From a checkpoint of a small mixture-of-experts model trained on Wikipedia.
Experts: 32 experts in each of 13 layers, a softmax router.
Training: a variant of Muon for the experts, 269M tokens.
Below are experts of layer 2 (counted from 0) of a mixture-of-experts language model. Rows are named router (the router's row for the expert), gate (a neuron's input weights, with its number), up (a neuron's input weights, with its number) and show model dimensions 160-239. Each number is 200 + 40 x the weight over its row's rms, rounded and kept within 0 to 999.
After each expert's rows: a language model's description of what the expert responds to. This comes from a sample of Wikipedia text that the model never trained on.

# expert 22
router,193,244,165,191,285,187,177,144,235,199,166,195,175,229,182,174,182,238,216,221,229,185,140,187,191,135,183,189,141,177,246,181,208,204,288,272,237,235,199,213,198,220,270,258,251,153,207,205,204,176,173,228,210,164,152,184,270,237,157,199,141,174,162,233,163,198,165,194,213,170,166,213,215,224,206,147,192,230,249,226
gate0,125,170,126,230,201,172,166,231,216,154,205,220,155,188,202,206,194,148,298,172,218,178,161,140,170,131,160,172,229,224,260,256,210,162,184,221,213,217,191,264,317,208,214,115,210,250,133,275,186,211,191,149,227,250,199,209,201,183,196,175,152,194,138,239,156,188,206,225,195,175,139,219,190,205,287,170,282,177,207,188
up0,223,173,156,156,198,194,213,202,208,163,195,250,178,197,188,224,194,236,214,159,191,166,191,188,191,284,112,145,212,155,183,137,178,197,274,201,151,176,188,156,186,228,186,201,260,223,156,280,146,169,240,212,184,188,199,223,261,159,191,174,190,261,226,211,203,243,173,162,221,202,209,176,294,194,180,179,203,211,145,185
gate1,141,263,179,222,201,222,276,184,131,255,127,221,234,153,213,151,235,194,150,132,250,253,200,170,163,169,126,207,219,203,217,202,216,220,198,205,148,227,229,235,157,251,155,160,234,158,226,146,194,220,222,207,188,230,200,196,143,194,170,271,168,199,210,151,204,194,207,219,197,264,339,209,173,226,221,215,167,163,150,151
up1,234,220,201,173,202,239,217,220,173,251,226,184,142,146,254,166,273,227,175,203,228,263,237,233,240,290,222,277,194,189,232,285,158,210,135,137,169,209,223,173,109,237,233,209,142,219,237,165,161,193,260,167,136,174,206,162,240,126,229,186,212,155,225,227,254,140,186,261,228,236,251,196,188,154,273,244,165,177,176,210
gate2,235,195,231,194,238,194,143,167,174,160,248,204,122,196,138,190,184,281,203,196,202,167,176,174,260,233,258,239,207,146,178,199,247,209,175,224,226,197,217,217,220,186,155,144,251,184,252,204,190,204,193,190,219,171,220,166,226,213,160,230,238,135,325,207,231,164,251,169,187,186,180,116,225,196,164,207,258,199,193,253
up2,208,260,262,224,195,191,233,204,151,166,227,155,116,227,94,228,168,200,191,186,234,194,200,230,251,143,224,227,160,71,134,183,170,203,143,231,197,199,165,201,228,224,121,149,246,198,225,205,208,208,188,217,193,191,220,212,194,185,264,209,300,133,240,176,182,211,246,150,200,174,174,176,217,205,170,173,183,122,188,176
What it handles: The prepositions in, of, for, at and connectives as, that, which, who, often before dates, as in died in 1816.

# expert 15
router,171,107,196,211,156,203,112,199,212,132,266,198,273,213,219,192,219,168,163,191,236,219,186,127,200,72,158,170,168,209,146,197,164,220,207,162,203,184,195,189,237,180,220,207,144,182,175,292,230,182,204,175,200,164,247,190,210,170,173,178,113,224,239,95,237,201,232,188,211,210,217,172,158,176,204,177,249,244,231,103
gate1,188,174,161,176,202,188,146,155,161,160,210,212,233,202,181,267,183,178,191,213,128,207,251,226,186,237,196,182,213,244,238,175,182,245,222,162,206,250,181,179,179,256,187,237,238,202,239,263,239,189,223,160,223,235,169,214,196,194,163,160,167,126,148,187,139,226,187,210,243,179,179,220,194,177,185,193,180,200,301,161
up1,180,165,261,222,177,193,189,224,258,200,167,203,174,219,201,236,164,199,159,223,229,187,186,217,208,160,216,205,188,142,232,221,216,164,202,243,168,120,234,233,185,130,134,180,281,232,179,91,174,161,263,292,152,210,175,180,136,177,248,253,259,238,301,203,167,216,220,206,199,241,215,170,204,211,134,248,182,181,184,282
gate2,188,179,279,204,252,261,183,186,204,185,207,216,139,187,141,170,144,145,182,175,172,177,162,138,212,154,162,236,256,225,210,147,199,226,199,258,153,195,266,183,253,185,244,132,164,163,167,168,131,198,193,181,282,164,167,179,176,227,179,225,235,208,190,222,211,172,235,235,193,155,186,191,207,215,205,226,208,146,178,124
up2,187,149,282,310,211,231,166,226,169,163,162,132,200,168,190,156,237,196,142,183,173,159,179,133,186,138,216,224,225,263,229,172,249,189,186,258,156,212,214,83,272,184,245,98,166,185,192,186,196,254,219,206,275,235,182,158,156,211,167,250,196,211,168,204,238,212,190,208,209,246,173,200,167,215,238,209,188,167,230,208
gate3,164,173,211,238,191,142,241,184,286,237,233,170,178,193,201,160,177,185,242,228,147,229,255,158,136,138,227,177,253,229,196,280,119,220,210,193,199,126,188,194,221,239,174,164,247,220,185,234,200,188,166,131,192,160,202,254,234,163,206,228,296,162,151,188,235,265,166,163,184,285,262,240,192,198,199,101,229,237,225,235
up3,130,209,169,217,180,179,250,213,231,223,197,207,128,191,238,150,118,190,179,152,99,264,279,173,164,208,202,199,216,234,225,187,172,200,149,144,225,181,226,198,231,162,205,216,158,153,115,167,242,160,211,157,212,184,237,151,252,196,223,201,290,243,188,225,189,260,196,210,83,226,221,212,186,154,126,192,183,170,232,269
What it handles: Inner pieces of foreign personal and place names, mostly Slavic, Germanic, Chinese or South Asian, such as Kežman, Attlerud, Chih-yuan.

# expert 25
router,170,173,199,153,179,245,182,203,154,131,210,208,281,186,233,272,212,228,161,254,225,273,180,249,192,197,174,233,179,312,242,148,174,213,219,200,203,150,156,110,143,189,214,254,263,230,136,189,154,259,238,145,171,213,270,203,100,163,227,233,206,241,252,166,240,186,223,256,117,229,239,224,243,204,222,249,193,293,234,188
gate1,145,114,194,168,79,151,167,193,266,155,220,222,249,308,122,197,199,191,238,212,216,187,225,229,162,159,183,120,237,266,124,227,210,247,227,231,273,137,216,219,213,198,199,167,184,136,218,171,149,248,224,194,148,171,223,179,176,181,183,218,277,200,205,119,139,145,208,263,200,233,200,149,169,283,256,260,221,235,234,255
up1,220,165,240,246,224,185,195,160,217,215,232,179,218,228,257,151,174,264,186,232,223,211,166,146,205,89,171,154,188,93,161,190,186,158,188,240,173,223,198,175,239,241,181,178,235,213,138,229,239,169,183,209,236,218,220,214,200,148,255,165,301,157,262,209,251,172,158,171,164,216,240,159,227,155,196,117,136,97,196,191
gate2,195,185,125,132,224,199,225,211,215,241,164,168,213,185,194,127,177,174,208,211,192,200,214,204,200,140,104,179,179,226,170,216,206,191,130,174,240,150,197,195,236,133,182,242,228,220,185,233,139,203,224,110,173,176,223,262,208,190,145,186,191,182,240,176,165,230,171,196,204,217,228,189,220,265,148,163,125,230,161,177
up2,219,152,163,196,195,142,225,149,126,261,211,157,177,213,115,239,194,166,162,141,221,227,212,193,107,130,191,192,156,169,200,208,196,247,180,268,181,184,246,168,204,189,183,247,206,201,244,136,226,181,213,163,282,232,187,172,204,169,126,222,184,238,264,99,162,202,237,164,216,185,209,182,208,227,181,285,193,219,223,173
gate3,177,229,267,123,191,139,142,206,276,239,139,165,245,152,203,195,274,234,267,203,240,195,187,161,214,284,256,181,198,316,253,224,137,160,169,200,282,184,121,160,178,240,220,225,199,220,201,184,161,186,192,272,208,232,226,220,170,175,223,230,196,206,196,226,257,208,188,213,243,183,191,190,146,263,164,233,279,256,190,159
up3,113,141,174,147,105,206,242,215,253,219,176,223,174,182,211,165,189,172,237,131,122,171,212,248,169,206,171,164,246,111,183,173,188,225,216,137,197,197,246,199,157,245,163,194,165,209,171,143,217,210,205,233,166,196,148,191,240,231,173,184,202,229,263,225,152,235,200,157,204,170,201,220,278,258,184,226,195,145,122,207
What it handles: Digit tokens inside numbers and years, and second parts of place names such as York, Kingdom, Hampshire, Rica, Idaho.

# expert 5
router,193,261,240,161,158,182,210,154,237,220,208,171,233,149,220,241,219,186,195,138,185,137,179,215,205,196,172,179,252,128,132,166,259,167,291,127,230,200,195,147,141,223,201,188,216,173,175,209,167,200,221,140,165,173,224,142,294,256,178,200,193,299,182,247,173,174,178,133,166,157,232,130,203,201,198,158,222,195,154,127
gate0,170,275,183,181,215,139,219,163,159,186,274,215,227,192,147,215,206,157,165,225,156,184,135,155,206,210,166,240,175,188,184,181,246,221,248,168,225,210,137,250,143,221,216,215,130,263,211,176,147,204,184,175,155,234,224,181,163,220,276,205,210,231,197,215,226,154,208,243,291,206,244,250,247,216,237,134,129,249,135,98
up0,172,165,236,241,146,188,147,185,176,197,204,273,180,149,202,215,230,254,201,191,159,164,242,142,215,140,207,169,186,197,213,143,167,204,255,179,185,197,158,181,181,256,199,220,268,187,171,161,177,279,237,232,219,193,235,231,215,240,194,184,182,209,180,303,211,209,198,259,276,238,252,239,230,133,214,229,216,194,130,194
gate1,253,177,179,179,175,202,245,265,103,229,183,191,168,153,243,224,176,194,224,204,229,175,230,177,216,235,237,214,198,153,172,202,233,163,172,125,181,194,189,189,209,184,223,229,217,194,188,215,197,225,197,268,233,194,163,114,214,205,207,192,263,234,227,200,227,292,239,116,195,197,204,172,178,287,194,204,279,253,217,185
up1,249,175,252,218,244,191,151,216,184,221,204,200,208,160,223,222,216,225,252,291,249,194,285,258,189,125,174,220,188,238,150,160,193,221,250,217,233,248,181,217,233,203,147,223,175,215,211,205,229,235,115,205,193,209,240,150,101,220,187,204,197,184,231,171,233,233,164,235,192,137,161,262,175,193,186,215,162,195,163,200
gate2,222,237,244,234,218,182,155,240,215,193,174,183,112,203,134,187,159,223,242,218,174,205,165,146,141,217,211,179,199,124,258,188,158,210,220,131,213,212,210,244,182,175,157,275,235,208,154,230,261,140,213,193,200,274,116,194,255,225,163,188,228,171,151,245,96,234,181,272,203,128,264,178,254,132,210,216,161,196,149,252
up2,134,233,253,129,217,203,199,256,210,230,213,168,193,200,195,231,195,162,143,234,208,209,261,238,161,197,218,122,224,196,223,225,164,191,161,192,112,154,199,238,219,179,128,134,145,234,187,211,197,264,230,196,156,198,213,251,156,155,140,194,127,221,138,167,237,178,230,186,215,265,178,225,185,246,182,214,245,193,191,191
What it handles: Mid-word pieces of personal and place names in sports tables and biographies, such as Isa-iah, Do-ha, Wrox-ton, plus scattered digits.

# expert 7
router,191,152,191,194,212,203,204,225,262,185,160,210,167,235,261,112,245,215,192,174,167,173,198,253,214,120,198,173,196,192,257,200,172,182,214,245,194,207,213,198,189,239,206,111,211,168,162,188,162,181,189,192,157,208,200,203,236,197,182,168,178,216,191,207,206,163,242,177,214,224,186,139,196,211,217,177,240,179,290,117
gate0,212,179,217,184,217,249,206,246,221,206,214,328,98,193,194,108,171,139,139,157,299,166,203,139,289,148,222,230,220,197,177,210,141,174,114,199,176,152,196,203,188,224,225,200,202,208,220,139,192,171,187,175,196,225,256,212,154,219,142,231,198,239,201,198,144,143,198,215,249,217,180,194,190,175,179,169,211,182,223,215
up0,192,229,246,281,194,217,178,211,190,148,212,184,188,152,186,177,187,190,144,107,165,211,157,127,246,147,202,222,142,135,142,156,177,202,231,174,159,164,212,180,142,191,173,226,219,159,285,276,208,174,169,259,191,168,207,203,198,211,189,275,194,191,268,276,143,209,228,216,238,212,278,204,247,253,142,205,220,193,208,185
gate1,216,169,187,270,199,218,168,218,234,214,253,167,219,198,228,182,227,190,228,152,191,202,278,186,143,196,202,264,170,240,184,289,173,228,155,199,189,174,178,228,253,201,169,172,162,188,143,295,214,215,157,221,180,291,161,148,181,215,241,167,156,184,228,166,205,227,258,191,154,287,139,212,246,211,276,220,171,173,242,191
up1,225,163,168,197,177,228,265,179,200,225,201,147,157,285,228,210,193,205,241,98,153,206,244,198,159,165,184,224,190,276,179,229,159,168,174,225,153,166,229,277,193,157,191,251,215,192,213,271,172,196,226,214,237,188,226,205,171,188,184,162,244,201,198,210,168,281,175,167,154,223,213,173,215,320,221,175,188,238,225,145
gate2,203,199,249,227,185,182,256,200,202,241,208,205,226,224,208,252,227,175,190,137,267,262,226,192,180,234,194,233,127,194,187,221,173,194,161,200,212,207,210,287,213,136,225,177,198,155,211,156,156,186,211,188,165,235,191,217,130,236,199,188,139,159,254,103,284,195,189,213,173,262,284,192,187,219,311,256,174,218,262,216
up2,173,227,175,141,231,122,230,226,212,185,217,265,180,188,210,171,198,185,264,284,187,203,210,171,200,166,174,178,214,142,111,240,156,275,98,231,202,211,191,297,177,209,300,173,193,190,219,200,165,222,167,178,261,234,177,217,212,198,275,115,184,264,108,196,216,224,177,189,178,171,248,249,191,209,150,165,252,156,183,283
What it handles: Opening parentheses in taxon authorities, infobox labels and values like Genus, Species, Website: www, coordinates' prime marks, and film.

# expert 21
router,179,118,259,222,193,219,206,223,166,178,194,245,282,208,107,221,251,167,143,144,177,182,242,209,217,231,246,212,251,244,124,223,222,229,135,199,169,238,248,165,126,194,162,233,224,179,161,165,226,221,176,230,185,179,196,163,110,190,253,169,283,196,194,200,189,150,175,166,203,268,138,295,237,250,198,248,133,209,135,193
gate0,131,243,248,238,205,228,185,183,170,204,174,214,148,154,247,218,206,187,223,241,168,187,204,222,158,201,341,178,252,157,180,278,207,196,218,268,191,148,205,230,187,271,209,245,218,187,189,182,226,237,196,219,224,181,234,273,226,201,159,163,219,227,185,172,222,227,144,182,193,192,266,234,246,207,129,218,242,183,220,182
up0,212,146,192,241,146,243,194,225,288,261,209,159,222,197,191,188,191,260,112,219,193,251,208,246,205,195,111,265,202,226,202,190,235,202,218,159,230,181,208,240,205,107,219,170,133,202,216,222,154,249,197,167,266,223,173,196,176,131,208,233,193,213,162,213,239,168,225,173,199,199,170,143,230,208,212,164,170,235,190,260
gate1,191,181,184,206,281,182,204,267,223,229,198,165,170,272,224,193,201,189,226,151,209,171,244,213,126,255,223,221,240,249,224,204,223,148,227,210,181,234,210,184,178,204,144,207,222,233,159,137,228,163,162,208,215,222,204,127,132,231,261,185,280,207,233,178,160,189,180,154,183,233,125,235,242,177,157,239,179,239,233,183
up1,167,198,226,169,190,286,216,229,186,233,212,272,202,150,115,151,156,199,169,178,193,165,273,188,157,225,283,90,188,222,204,223,175,218,136,225,208,261,253,195,223,224,177,229,113,226,211,119,164,184,155,211,184,194,163,198,178,232,142,165,228,198,213,225,211,214,189,209,211,172,201,162,165,227,122,196,192,108,209,193
gate2,247,207,247,252,192,262,169,190,257,227,229,273,167,212,181,225,265,226,159,168,189,207,249,200,207,235,243,233,257,217,210,161,230,210,140,140,158,167,199,254,141,217,167,172,194,172,164,193,239,180,256,189,197,113,243,177,130,182,210,191,167,184,137,179,200,208,235,185,162,222,255,263,220,173,187,232,182,226,239,151
up2,159,185,125,209,231,169,172,208,162,153,243,243,165,152,204,262,191,243,213,272,226,192,129,199,296,149,202,237,183,176,238,174,220,296,216,183,211,180,106,244,250,211,242,95,156,214,244,208,191,185,185,178,223,228,247,205,244,221,179,205,194,167,200,231,221,228,211,203,229,205,239,165,163,204,215,169,250,303,215,226
What it handles: Possessive or plural s and entertainment nouns such as album, song, film, television, band in music and TV articles.

# expert 30
router,191,158,191,239,233,201,163,159,246,151,218,175,299,207,212,201,211,191,166,180,227,215,174,168,141,182,244,224,137,300,212,134,171,169,231,247,179,160,182,129,211,204,213,219,149,232,129,153,177,194,297,199,163,208,220,209,198,137,162,257,129,188,192,90,224,220,176,200,216,173,178,189,187,188,172,267,220,247,237,202
gate1,177,171,289,206,179,235,191,214,193,198,155,290,207,194,170,251,175,263,128,309,165,154,182,168,167,183,179,164,201,203,124,165,165,229,236,212,141,201,182,129,165,216,193,234,165,258,168,254,175,197,219,148,217,199,210,158,249,244,214,206,190,142,109,229,193,205,193,170,214,239,220,159,143,153,191,251,151,242,190,177
up1,233,186,186,140,177,221,258,257,195,205,196,227,211,196,278,130,265,192,181,108,179,256,201,229,165,183,160,220,199,169,269,209,213,230,194,237,201,133,197,255,196,192,238,213,207,228,187,148,168,226,177,157,203,143,232,286,253,165,184,177,252,217,234,165,176,230,211,151,208,195,237,148,276,209,194,193,235,170,232,313
gate2,158,181,211,198,193,267,258,222,175,218,214,152,215,182,153,283,212,275,162,234,192,235,147,187,228,261,208,257,173,185,130,197,203,180,229,206,197,196,183,127,142,211,212,255,176,223,177,182,227,141,130,178,205,266,148,229,156,135,227,217,214,222,233,190,158,181,172,142,189,94,196,186,185,153,246,165,256,296,142,192
up2,204,161,175,239,203,229,201,219,212,244,195,181,193,233,254,157,229,192,211,198,231,171,241,216,218,173,153,148,198,198,206,165,202,238,238,145,214,244,173,329,170,268,187,248,195,193,171,212,151,226,239,178,137,226,139,188,161,238,182,263,126,201,247,274,263,196,216,222,245,178,149,185,211,243,228,188,152,139,181,198
gate3,212,137,265,189,189,232,231,164,167,226,229,216,203,212,149,133,286,161,172,130,208,276,272,225,162,250,261,178,186,297,201,130,243,181,242,179,170,260,242,243,113,159,193,222,130,193,208,137,152,237,235,234,232,230,205,215,155,160,261,190,166,153,289,174,195,221,243,199,300,211,205,302,188,173,226,235,163,213,188,220
up3,197,127,286,130,164,274,271,193,275,175,208,227,237,167,142,179,249,117,148,222,173,162,182,225,160,161,201,236,210,88,160,206,210,168,156,85,184,200,211,246,181,165,201,169,218,165,186,207,181,202,157,192,172,254,179,209,146,234,229,189,187,229,241,197,171,194,242,192,162,235,271,241,230,263,220,177,250,197,229,130
What it handles: Capital letters or first pieces that begin proper names, often after the, of or and, such as Rad-hanath, Ts-inghua, F-oggia.

# expert 24
router,136,274,231,150,171,231,157,175,166,216,145,216,191,159,225,257,183,246,276,260,209,254,195,223,212,239,215,195,163,238,198,190,128,190,255,272,224,186,167,133,198,208,135,220,181,188,205,137,213,173,217,225,181,178,241,185,190,161,173,251,264,115,215,169,265,207,225,207,136,228,299,252,186,268,160,213,170,170,198,208
gate0,234,220,169,185,210,251,186,226,237,175,186,160,197,196,134,236,189,214,174,174,150,242,165,291,234,230,241,179,204,165,225,168,182,214,319,132,254,171,230,211,147,187,250,253,199,196,221,201,178,275,185,190,190,238,167,210,177,227,261,196,318,137,188,188,191,226,184,240,253,186,248,184,169,223,147,213,265,275,215,213
up0,176,179,248,216,146,167,232,244,180,221,210,227,255,236,258,145,233,203,242,207,266,161,198,200,161,155,204,209,221,185,280,201,196,255,177,239,222,324,229,134,232,206,216,172,242,201,163,204,207,215,225,175,185,132,221,193,227,249,288,145,92,200,150,193,152,198,171,154,247,165,105,203,248,196,213,185,165,196,167,136
gate1,189,285,240,205,173,227,182,156,174,181,208,213,241,232,234,225,177,182,167,143,245,182,234,142,207,184,266,147,182,182,154,166,238,169,302,161,187,205,212,155,182,203,130,110,210,224,189,254,201,121,202,200,144,183,232,205,176,211,271,222,232,186,200,151,179,147,197,219,228,163,145,181,198,285,245,215,176,198,260,158
up1,190,156,167,256,157,117,282,225,200,188,189,195,170,216,165,177,191,155,209,144,241,209,204,168,223,204,182,136,269,239,223,125,204,167,193,139,212,145,154,210,168,163,243,169,230,161,160,164,206,179,237,159,180,278,159,223,114,156,167,250,153,252,161,199,214,182,175,281,190,247,200,148,193,156,190,260,211,142,185,251
gate2,242,207,283,207,204,213,177,208,185,177,168,105,273,250,123,305,147,200,189,195,225,154,222,259,213,263,177,201,197,207,93,224,165,179,160,190,241,220,190,255,217,171,191,205,200,249,230,184,169,214,217,185,183,139,225,180,167,161,200,291,135,202,269,210,227,173,156,222,231,234,202,186,208,227,128,155,157,161,259,137
up2,203,205,143,171,178,201,130,213,207,151,206,210,196,184,180,234,251,297,179,248,161,213,180,138,139,168,200,176,240,189,192,193,179,209,274,246,289,120,182,238,211,172,278,223,191,113,187,183,218,137,129,218,181,254,198,182,228,146,232,238,272,202,246,195,197,188,183,228,197,268,154,192,189,161,212,264,234,184,232,161
What it handles: The digit 0 inside numbers like 1,000 or $90 million, plus word pieces and nouns in economic or technical prose, such as increased, networks.

# expert 17
router,206,248,289,193,193,190,157,197,194,254,217,196,202,226,216,212,210,234,166,139,178,214,169,231,201,180,187,238,223,104,150,197,218,201,212,130,220,209,179,132,203,137,198,257,253,163,224,268,190,240,213,218,192,225,165,171,282,183,147,164,258,231,291,200,216,171,212,171,184,163,221,230,207,237,310,243,208,236,190,124
gate1,220,207,139,127,116,241,232,238,191,255,178,175,254,197,236,194,179,211,269,122,196,250,265,205,216,178,210,244,234,95,212,264,155,164,232,167,170,203,106,167,199,217,212,208,238,172,153,285,224,234,158,208,171,163,191,281,198,207,209,213,265,170,228,196,238,190,266,205,197,202,99,320,236,255,176,245,220,161,92,174
up1,223,228,223,182,184,205,150,291,215,222,229,188,180,225,217,164,138,231,204,193,168,156,207,220,150,247,226,181,124,149,184,251,161,260,230,171,175,196,209,180,254,142,197,259,253,171,232,214,202,194,238,219,208,251,150,160,239,209,198,163,209,263,171,200,243,160,238,163,259,116,152,186,212,183,236,180,206,190,187,190
gate2,250,212,184,223,266,198,219,205,208,204,187,189,224,213,267,173,131,216,133,173,177,142,159,222,189,123,172,229,206,149,259,113,149,212,255,232,213,175,144,283,243,260,230,228,222,194,234,175,210,167,156,179,177,204,170,235,183,198,179,210,210,218,282,248,239,230,161,257,114,208,137,100,205,159,230,224,284,182,161,159
up2,126,174,223,175,194,232,159,236,184,263,172,230,238,208,179,203,168,298,235,264,226,152,174,212,236,133,223,252,195,216,181,144,181,172,135,164,191,162,170,236,206,188,187,199,189,168,184,174,157,192,231,191,177,163,185,250,184,200,216,170,236,249,235,232,175,163,217,205,140,207,280,28,212,192,233,197,234,180,280,197
gate3,180,175,270,195,201,197,199,162,182,206,221,262,207,257,201,187,253,199,217,136,241,228,224,277,246,121,172,198,175,223,169,173,244,216,229,245,145,225,216,242,258,175,234,186,199,136,240,231,309,192,265,170,208,245,198,157,247,193,173,157,249,139,227,129,272,171,158,213,153,180,160,257,228,96,144,241,217,234,180,177
up3,154,94,233,224,204,144,221,202,178,245,197,126,210,198,226,228,218,228,206,253,218,323,190,221,194,144,186,259,231,230,107,191,190,180,232,182,214,211,220,251,225,180,246,281,189,196,180,188,149,180,184,201,298,223,217,233,202,129,249,215,105,169,191,215,215,190,193,173,257,202,201,304,171,209,180,212,240,219,240,81
What it handles: League, team and competition names and codes in sports tables and season text, such as Cup, Championship, MLS, ENG, Panthers.

# expert 19
router,201,173,149,164,274,174,165,192,155,158,228,137,228,188,293,227,193,249,185,202,169,207,203,191,231,149,138,232,210,136,197,178,273,229,303,196,246,213,245,99,196,207,215,318,202,213,165,193,212,249,250,235,192,226,181,182,216,218,189,156,214,183,231,200,219,212,176,163,239,205,175,219,205,257,182,219,143,163,116,244
gate1,186,226,173,132,203,172,167,157,198,140,220,174,166,197,276,237,198,217,207,323,244,256,242,206,256,278,272,198,215,156,221,214,162,219,246,195,270,210,256,121,206,178,176,166,206,226,248,210,246,198,207,205,252,245,221,201,312,199,188,106,241,214,204,168,184,174,156,175,158,219,172,202,223,178,215,199,137,242,188,244
up1,188,153,188,151,189,182,138,228,229,144,239,231,180,189,146,233,209,134,254,216,221,219,176,176,278,243,229,197,197,274,253,197,180,134,213,110,215,194,192,208,211,261,271,157,181,225,157,219,199,159,240,134,234,184,188,290,125,206,227,182,201,176,270,225,190,209,194,203,198,209,178,210,239,236,98,214,171,187,190,114
gate2,203,224,301,257,217,166,168,126,166,212,260,174,227,145,193,199,196,226,189,200,209,233,201,153,156,96,159,193,170,192,205,168,205,115,230,190,149,174,191,177,143,169,255,163,114,182,186,175,266,153,279,221,217,219,204,197,229,206,185,199,277,230,267,181,172,201,187,203,171,111,213,157,129,164,216,229,196,209,142,164
up2,197,181,221,206,197,169,188,187,203,192,260,174,156,140,219,204,89,238,219,183,110,200,203,258,204,174,173,141,161,184,201,154,251,182,252,143,116,229,122,115,212,185,192,257,206,179,198,152,211,197,242,204,181,161,135,205,244,247,155,136,197,259,269,205,222,233,222,163,227,216,222,216,229,148,155,225,226,274,152,231
gate3,256,156,166,252,212,294,215,209,143,183,252,172,188,197,189,213,155,137,127,156,209,167,237,147,235,173,177,236,197,186,254,200,168,139,188,234,198,163,180,165,262,173,200,221,208,154,183,222,183,191,196,233,246,182,206,160,154,205,237,223,194,223,110,231,184,244,235,202,222,218,208,193,222,218,154,182,155,203,175,202
up3,204,198,224,221,184,202,191,189,185,176,146,185,246,229,249,143,187,209,301,217,232,246,216,194,178,264,145,230,209,190,223,191,199,239,164,185,145,196,202,300,186,192,235,199,250,243,287,166,157,211,185,191,142,182,199,202,141,174,147,201,203,182,221,308,179,174,150,206,217,192,155,196,210,228,219,243,227,199,225,205
What it handles: Verbs like is, was, can, may right after a subject noun or pronoun, plus subject pronouns He, They and nationality adjectives.

# expert 27
router,205,226,271,153,185,191,153,144,190,226,174,243,194,149,213,271,205,208,202,185,240,149,168,218,229,185,235,131,195,288,183,176,221,181,201,206,186,229,169,220,227,243,209,221,184,182,263,167,280,222,193,201,216,192,195,157,183,206,287,151,231,247,236,220,281,237,201,202,187,198,224,228,176,188,142,98,192,186,224,206
gate1,194,251,217,215,206,185,208,166,237,202,238,168,197,151,217,260,141,252,181,179,210,210,172,174,269,221,231,154,212,198,174,196,144,206,145,224,158,255,243,303,209,166,188,108,223,127,214,160,218,138,180,210,215,212,203,230,148,190,221,179,135,228,105,207,211,154,219,233,209,228,190,240,151,156,206,178,183,157,198,240
up1,179,125,154,198,184,233,221,239,201,139,230,222,193,175,304,239,182,167,224,173,195,212,209,241,209,95,160,185,163,159,228,179,192,206,247,207,173,225,207,187,182,211,244,175,193,180,181,183,157,214,215,234,178,196,237,202,173,172,169,204,122,218,183,132,218,206,187,124,219,141,123,184,243,206,192,283,156,227,260,234
gate2,244,162,215,246,189,192,143,128,210,170,262,180,186,165,284,218,200,275,204,127,237,179,202,173,199,36,175,222,244,136,254,132,178,210,141,184,147,175,138,326,237,216,179,159,172,223,255,153,205,201,249,238,208,207,191,177,190,204,205,168,276,240,297,128,201,238,201,188,215,204,205,148,192,216,200,243,239,183,258,203
up2,145,254,198,208,194,183,207,262,161,231,184,219,169,179,178,294,192,162,132,207,205,241,201,231,240,262,157,190,167,182,169,142,163,186,200,257,204,135,159,177,137,218,218,234,199,164,190,257,210,224,233,200,237,205,193,218,225,118,195,172,238,222,204,200,212,210,142,206,255,225,189,122,142,201,217,274,192,224,159,124
gate3,210,129,182,148,213,189,179,225,254,134,259,276,237,213,166,258,173,186,163,190,232,219,198,210,228,148,148,212,187,209,142,93,228,223,190,250,189,173,223,315,160,154,228,188,207,222,191,156,228,220,215,236,199,241,262,167,214,232,178,171,195,127,289,196,191,223,207,185,158,213,143,107,135,210,106,252,214,194,259,173
up3,178,195,182,166,175,151,214,187,261,152,183,158,219,250,262,167,186,164,153,184,189,208,220,184,128,167,185,167,141,207,167,181,186,169,236,245,213,247,156,247,199,166,212,107,151,211,235,203,210,202,180,157,251,212,285,160,221,250,204,171,152,186,91,222,190,196,228,151,194,123,286,217,278,235,139,141,297,168,196,160
What it handles: Hyphens opening bulleted lines after a line break, colons in infobox fields and times such as 20:00, and hyphens joining compound names.

# expert 31
router,222,263,209,209,208,251,228,209,159,192,158,176,183,146,176,294,238,224,216,326,250,190,148,134,197,231,119,206,191,236,224,193,207,224,262,247,169,159,220,218,185,146,310,188,269,198,253,197,124,239,273,196,173,183,148,219,158,161,219,196,202,110,222,245,269,170,178,226,158,193,178,155,194,189,122,169,185,200,218,238
gate0,220,141,150,185,142,171,234,208,134,263,231,243,208,166,223,238,217,204,180,185,231,207,167,191,198,245,173,179,210,233,217,176,209,206,212,126,188,177,137,114,180,130,231,197,222,126,163,208,163,208,184,180,165,195,136,223,243,194,187,225,183,152,319,160,227,197,182,153,208,278,192,239,228,177,233,285,182,191,266,74
up0,177,166,187,210,206,223,192,190,186,154,192,218,121,182,190,181,192,173,178,245,104,197,218,184,210,220,232,193,165,194,137,144,229,179,212,161,187,219,187,258,211,191,226,224,213,260,203,88,207,248,229,207,214,229,220,188,102,233,202,187,334,250,242,173,196,233,238,238,176,232,163,183,201,209,174,182,233,222,110,159
gate1,138,106,129,235,239,235,214,175,149,228,174,194,228,235,201,162,171,245,168,194,223,203,178,210,249,118,210,220,199,189,202,204,179,201,174,203,153,208,180,210,218,182,205,133,204,227,202,225,185,206,182,199,220,173,197,248,142,192,232,210,170,222,186,195,232,181,217,249,180,253,227,187,173,151,210,169,205,200,225,189
up1,218,168,224,200,190,215,233,200,172,163,256,212,230,218,205,187,217,243,123,250,204,199,166,277,185,218,191,229,230,199,124,208,193,259,192,233,224,195,157,223,234,202,165,138,240,190,170,200,250,183,206,158,180,191,246,289,253,143,149,180,218,185,162,219,237,114,170,192,247,189,163,137,166,181,172,134,221,200,249,195
gate2,196,266,194,179,232,199,258,175,198,193,155,166,192,229,160,295,206,255,168,256,217,228,209,300,222,184,162,194,173,190,189,202,226,272,245,213,263,204,235,193,175,244,208,182,212,221,252,198,158,230,251,210,237,219,211,237,199,161,180,162,268,161,269,231,207,146,184,174,239,183,232,226,262,185,224,199,202,187,253,203
up2,238,241,249,198,241,269,252,237,208,210,216,220,95,236,122,206,200,124,222,190,215,202,192,153,215,234,165,169,213,149,199,119,199,209,218,161,153,153,201,295,215,208,192,180,147,245,278,212,171,210,277,192,210,185,180,199,247,208,261,171,128,192,160,189,168,226,222,163,196,153,236,159,225,221,180,211,194,161,260,158
What it handles: The words the, a, and, or, and possessives his, her, its, usually after a preposition or comma and before a noun phrase.